{
  "moe_layers": [1, 2, 3, 4, 5, 6, 7, 8, 9, 10, 11, 12, 13],
  "router_score": "sigmoid",
  "routed_scale": 2.45,
  "balance_bias": true,
  "init_std_router": 0.0264,
  "num_attention_heads": 2,
  "vocab_size": 16384,
  "norm_place": "pre",
  "norm_eps": 1e-05,
  "attn_scale": 0.102,
  "lr_head": 0.00519,
  "batch_tokens": 65536,
  "max_seq_len": 512
}
Below are experts of layer 4 (counted from 0) of a mixture-of-experts language model. Rows are named router (the router's row for the expert), gate (a neuron's input weights, with its number), up (a neuron's input weights, with its number), down (a neuron's output weights, with its number) and show model dimensions 96-143. Each number is 128 + 24 x the weight over its row's rms, rounded and kept within 0 to 255. Numbers have three digits each.
After each expert's rows: a language model's description of what the expert responds to; "gets" lists some tokens that make up at least twice as much of what it gets as of all text. This comes from a sample of Wikipedia text that the model never trained on. Tokens count by the router's weight.

# expert 9
router:192132118124137143132154117108145152140114095132145139114160129106144085132160135116164120136113104141156137125111147140110139153126138175140180
gate0:115132161158163066162132131146144142100164075107140152098149133118130105103115130125119169123090099189064124114136142133151151107132111149151182
up0:127168120119114160111121125140116114109147138108137133119146146120129093163088146102127144122120150116140127138167110132157113115126132091116149
down0:140156173148147138100096131131164140111158088122144139136137125108159155127133144128146161130136143129199118131076138128121124117128160118172152
gate1:152105129122118124146093148124099152128118135092153114118175125154120131104135108125167170157122139091118132139125112148116095098174126132173138
up1:123119127097136124107093151124141127165149126104113148139158117134172106161128099160141103157161131123112170144108095119090114130164119113150117
down1:159108105097138140147101210140136101107149133140154106128145122135126119132142144152135152144165123124078128140123091103083133134174136193117172
gate2:176155082068059159120116154127122139145117131130149102173141146113134134164160129107144119121106151157130124176116157091103143109081161124166141
up2:140166125132134146163144137128119109128114117145137152100165130142130147150168095140130068115082143090125133083133116124123152163181123121134087
down2:120130158172119142106107108132141119154121092086136118124093129097109123136130110119148124137178108134104152144114123151125069133105170153132093
What it handles: Line breaks after numbers or list items, table pipes, number-range dashes, degree and minute marks, and dates in tables.
gets: "\n", ".", "–", " ", "|", ";"

# expert 19
router:149084166122150142131130055129112142145128140145119128099126079140131100140142135125165116076150125150173105099151155170131168150110134103144130
gate0:134122113170102097115148117128127144139165153118113146129140117109141135117120150110137163123132123113125174116142101131109121138126154160165141
up0:095139110148113161133131124128109140132123166125130145132176140159125144138190092100153150125122142126171109145076108101137120090135112129130134
down0:129102188121129152131146159146160110127153118110113134129116115148143126230089152080099080130130073103136140155115156116119098104124088122091121
gate1:179134126124122131125117159122114105100111101136149133127171108121085112116147124153076140152160166110137095085144118161128134145124107140162139
up1:086075152156121095105095091130083124113156117156136128128123102127122093162102108124131116113150145160113153136155138172144147156108120091056097
down1:146115133119155102150124138113166100120114131135165138114121137080098136098091081126117115130134075126087102142129116135092130096157127160120122
gate2:123182142111113152142106122117110113121124098116157172133114134159099138128123130148117161089111119108109122118153107132169135143105105094135121
up2:138073086105116131117085151120118134123156138152117098099132136123144135130123154125135118132136136160145138151129160111160118062091126128137115
down2:178113128149118121082149129116121161101164127159067139127109154127144156108089073112141119125159148117090128148128115113107113111135126111097112
What it handles: Hyphens and en dashes joining names or ranges, capital letters, opening brackets, &, and name pieces, e.g. DePatie–Freleng, Kansas City–Omaha.
gets: "-", "–", " (", " and", ";", "%"

# expert 5
router:113124147140186134188139142175145108169128118140148130128147129111096152158112148136174171117146132153133113099109140154142116115107138117145161
gate0:114114149164160104196093135137129171162145075156178085163131085087152169169141142150112100136138124129140113125126141099134123142124129122129127
up0:187129094099127127186103132118112143146147099137109156126132132132117082121124152119135171101148094180138128147149136119145120151118123147074123
down0:121126124112113138142122109128107141128181126151088118148152140141167131137171106048134122094140099129157172130146119094110120140150132114144167
gate1:116107123127122105132119116166156107093142132103139154129139105161120149117125130139120105134106104125163135153156131079145142150145106173139119
up1:122115116108113105147100123130115135098116146111148115147111124134101149155139112124152134137120165088148126141107100125133149085134208115105162
down1:146151131134103083094092126142109087162136144142138132134152174095116140114124145118128154160129104117082078139127125137165121143108168165114138
gate2:167145125166131148076181122145155110121129104118139136124117126071162153118148110110155119125113121132100101171134178157161151195100094116112135
up2:122128146132109109114109135120151114108128135132143141111181102161143104152134129133163100108121190089151139144114145125130123121111158147116113
down2:105122103175109133110157132156129183168102121123151155146110127101149127111106073141152146136115069133133112136132162098169124137116132140099167
What it handles: Articles, possessives and of right after a preposition or verb in running prose, such as the, a, his, their, one of.
gets: " the", " of", " a", " in", "'s", " The"

# expert 1
router:143124146138119103122131123130113166120111104131093146103140107122108113119172107120149143119156034127128154115131133159165139117146159117150133
gate0:102131119118127138124138151152126109110134145121146086127116046117129097139106138218112093142140071107134127127100148126188155148117147119124087
up0:113149144079147142134137135111118165129147118143114130132077117124123109102138169128147124123119105135103185146080143144151150107114134117133102
down0:137167117134123095104142123133149092131135122139146132157106109108125113158108143119141133132120171118123132100121124093125135106119119141116140
gate1:122133102111124103117155137100124176111116157099129169147133102126075101138175127126100158161107099144108089119126139102139143100155127115121061
up1:086154122166074131115163081114088115109095131120139151153185113150138124085141129144155134093165101123135126129114125149135087130144188133126130
down1:119109097116170144147095111165196117126119130089098139127185113112143149132136137144126109120070144130136135108132138094134112169121144094116117
gate2:129100170163144100129112115125156097102148137111124124124165147140093101129157098094153138147137126099160182133127157146144133132162088153094146
up2:140050140144161125131161100092122101108151112135073074114126132187152089121099149110112135138087102105094123131126135171155138161119130197144113
down2:136127137142154129146135144121134118124112111145137080144126106118111147103139092148115098158135122083118147151122095100107095124133158134095110
What it handles: Tokens opening a new line or entry, such as The, an opening quote after a title heading, a birth-date parenthesis, or table pipes.
gets: " the", ")", "|", " a", " The", " \""

# expert 11
router:132138132128165102153136110160122136166157099155131105132153123134115120161117109130097139097136126119144152104146130156126137136161107103136112
gate0:134094154133159104122136173105128120175168095152157104143121110109111157135132124141117109126170162107116112117122140134151113161104124160139146
up0:103107142146109142142076123149090123113136140152104098191138153093105171139113082155118092124164141125127169122134134091106094101140127099135133
down0:094138102109103148139164107166162126129167136162096093145101138113098106113156133151116146103135141175091144111152146152119127106108141116153155
gate1:138125114090121128138166174130111134148137128142135101164143109170117132126121145123155131108104153141182099119111135081095123099152120111140126
up1:127123125132122116109090119129124117131086119171127195119143162106127191130095127113136134147135100059078117126146162133174133158148151153152164
down1:161123133145115141123127152128145139159090152118158112139130131112152087098142187124141075131130146127146129135110132114097115117161125167106102
gate2:085142144141137151088138121130155111149099122155149127100115119139135120099120118151137133141157161125143113132117124156161084138179109153107130
up2:188122122136114170145151132167164135143175131143122196137114091135132094147111106117135095100145120132120105139113161139132149114137077133114158
down2:103102131148123138123100155132107134125088122123176135079119092111141128121112102114128124085085174100118110165137085143156138103129110109144167
What it handles: Pronouns and possessive determiners in narrative prose, such as his, he, their, its, she, plus the after of.
gets: " the", " a", "'s", " The", " his", " he"

# expert 4
router:122097113078162116122122130125097124128108108113127142158192106123101136170082142128142189087166105157166114088073155131118119144127169174127124
gate0:120117125124117097124138117165062146168128140102148105114133126099092122110149105138166111131132152146115082131127164175129096148139136138167124
up0:122107120128143112152126114122105120101136168111133134176109083140124130158118127169112134129104106168089071113135140071099121133099134123158142
down0:115117091155146153150165120128141159142106136105151127123100161118129110101122119097154066134129154149143154082142168131166128076131095081114163
gate1:116103148123126131072135135109100134154121088099131154152109154134095113139117126107089147132150095133145120130121120149126137140119108175163176
up1:103158100123161120170103138122148154094129104113125101132088108108128118165114116115121215135112143127095154107143140128141120092114123099156134
down1:118192114169113142128156087109133124178156099112096130099130134133123106128111187082149097144098126142125119108148129119127097155147100099155103
gate2:095104132151155128093117135157096123088139120155118120107139123126124107133097115123180155102102122079142106114136118136144119148124131122143113
up2:139139118110131145093112164188103113134182126130139135118133117139099110158140136110079098122087155150076143120096128104144139139141136145108145
down2:142133099101127141127117090141145116143163085082182123161100123114131141145130064134107151089138101098151146160124148183124123113162104100116134
What it handles: Commas, articles, conjunctions and prepositions inside running prose, plus some verbs after them, such as and, of, for, then, seen.
gets: ",", " the", " and", " of", " in", " to"

# expert 15
router:145120101062114155119116053156167126152146149125126165090160115138149122173139154096158119101113098143128133081077163146126144127145145080138157
gate0:082141153107099144135146095126128119189136124129110169135132145111146162196142083118099139121123120157127128127158154135097116160131170086127119
up0:133159121141111165130159112150088165155176120130148142137114150095149072086122166119129120125102134130120120136140087143083158126134114200161126
down0:110115151130069100101137123139158067093119116125187112142135112155107175144116106137181146078145130151189146113137156144120123115147146118121124
gate1:097152123088141163130128110163132107108109120125150171140132115143128114187169121121132158125136127120120116115124172127099139093136116100121139
up1:109133180125130104143169075113124107142171156137142124127084140127129131135099137112105136146121137136110137132125094099126169096100134150119127
down1:128160097131159149144119136115090123114107116132130131124135172117107117112125095155125153136091115100138108147097182125108103088156156098135101
gate2:082126130141124151125122096152111166117152109129064119147127141117112098092109121093134110082108135091126176098106118159103122144158122147150112
up2:137135119088175126122125133164152140137133162124117181170095101090149147166144102162160128158136130126129165078131105134158128089111153137075160
down2:134139075148133125126089162158143176106113156150122103145102179153143117078137178148082141105101176138105114121128141114115128146121127098157152
What it handles: Commas, periods, hyphens in compounds like once-prestigious, en dashes, and conjunctions or prepositions such as when, while, before, from.
gets: ".", ",", "\n", "-", " in", "–"

# expert 7
router:162117112058130133107118120139138180138144145140150175140134124141114093161166128106135112104146103103133096141131116120119146135129152157123146
gate0:125132135083149110125141141123109137122167123115116187136110140134088181166181112128106209183145105146161130114110144148110109170149140161137106
up0:099160103099144111142141105137148159135108109129116111114180142163109164128083148137132132132112106102116137115126086155088086113120102107132146
down0:137111115097102116132147127153113120110144151086154133152110080082088159180138144094124130122104115107149119103138150154137132135113116159144075
gate1:146120136119130134116102130146101147121073102150152143142154104093079130138150092121157119114173119064121119132121138114127165115127116118130140
up1:079124129193145092157160125135109147117137135115093122125151175146153151092138101130103130114120092164133161145127108097129124154087168160108102
down1:139103110172096157110118112164117133113129131111096089103106140107113093165126082084132107137118129162153096109148145134142109110075141088125096
gate2:162139121126124120115121118093145138135091145124160101125168108176116115120108117135195082085121090121112098100115126172169124124144108111110129
up2:101073124154155139111110139170084107119097136175161133142107104090140127041119134134204121132119112124190083154115109129147157157141147129143143
down2:124138110132097135095147124109144133122128159133196106153125132122162094143158093121078159171104159122074108132141110145143140098125119138100095
What it handles: Sentence-final periods, line breaks before headings, == heading markers, table separator rows, and clause links such as was, but, and.
gets: ".", "\n", " and", ",", " was", "=="

# expert 20
router:120063114068158080088152136094105158121129130122138183127184118101126110148169150128142094099131127109133153145091158161162134109148109154169124
gate0:145100155110128103153164110097120195119123140129115132128152112093090157134153160114121121126110096108118099113085142158135132094092108162141160
up0:146143094114117104115122107159133114135130147120158139138124075094108121147108134166097174156154173086125128109151175123112105178147107120135141
down0:115102141136147150119176128131128122153165103139151092123127112119096098162117137103161115156066109145132158105133114136105106174121150140138114
gate1:101095105106118097117138150140093142126120088116095107084158081190109126128140102115157089101119152151124124115109126160167146139124086126118142
up1:101119112162113119152131119128097149160134116162121147108116111104106132155153102128116144141142120149148127120134130109116139119133092091133157
down1:126099130112143145144124125127136158130162120119133111116120075163138098181093137151139128104119136160066134076131146143117114096131100123137143
gate2:120133139131132147101128131113111136114109111123136137080155117139089076159133137170131121100101101108084113126130162104127124130176108125163121
up2:150133134099160126125122135119170140153152133142113114097130122151095138128127132144130150155166110135156151125083125166134103129126107138089143
down2:180142111134144115138163155112142141139150092131108103160089124148081116127169118136160128113130178135149138124133168117086124139130148161121122
What it handles: Function words and adverbs after a subject or verb in prose, such as never, therefore, that, in, is.
gets: " in", " of", " and", " to", ".", " was"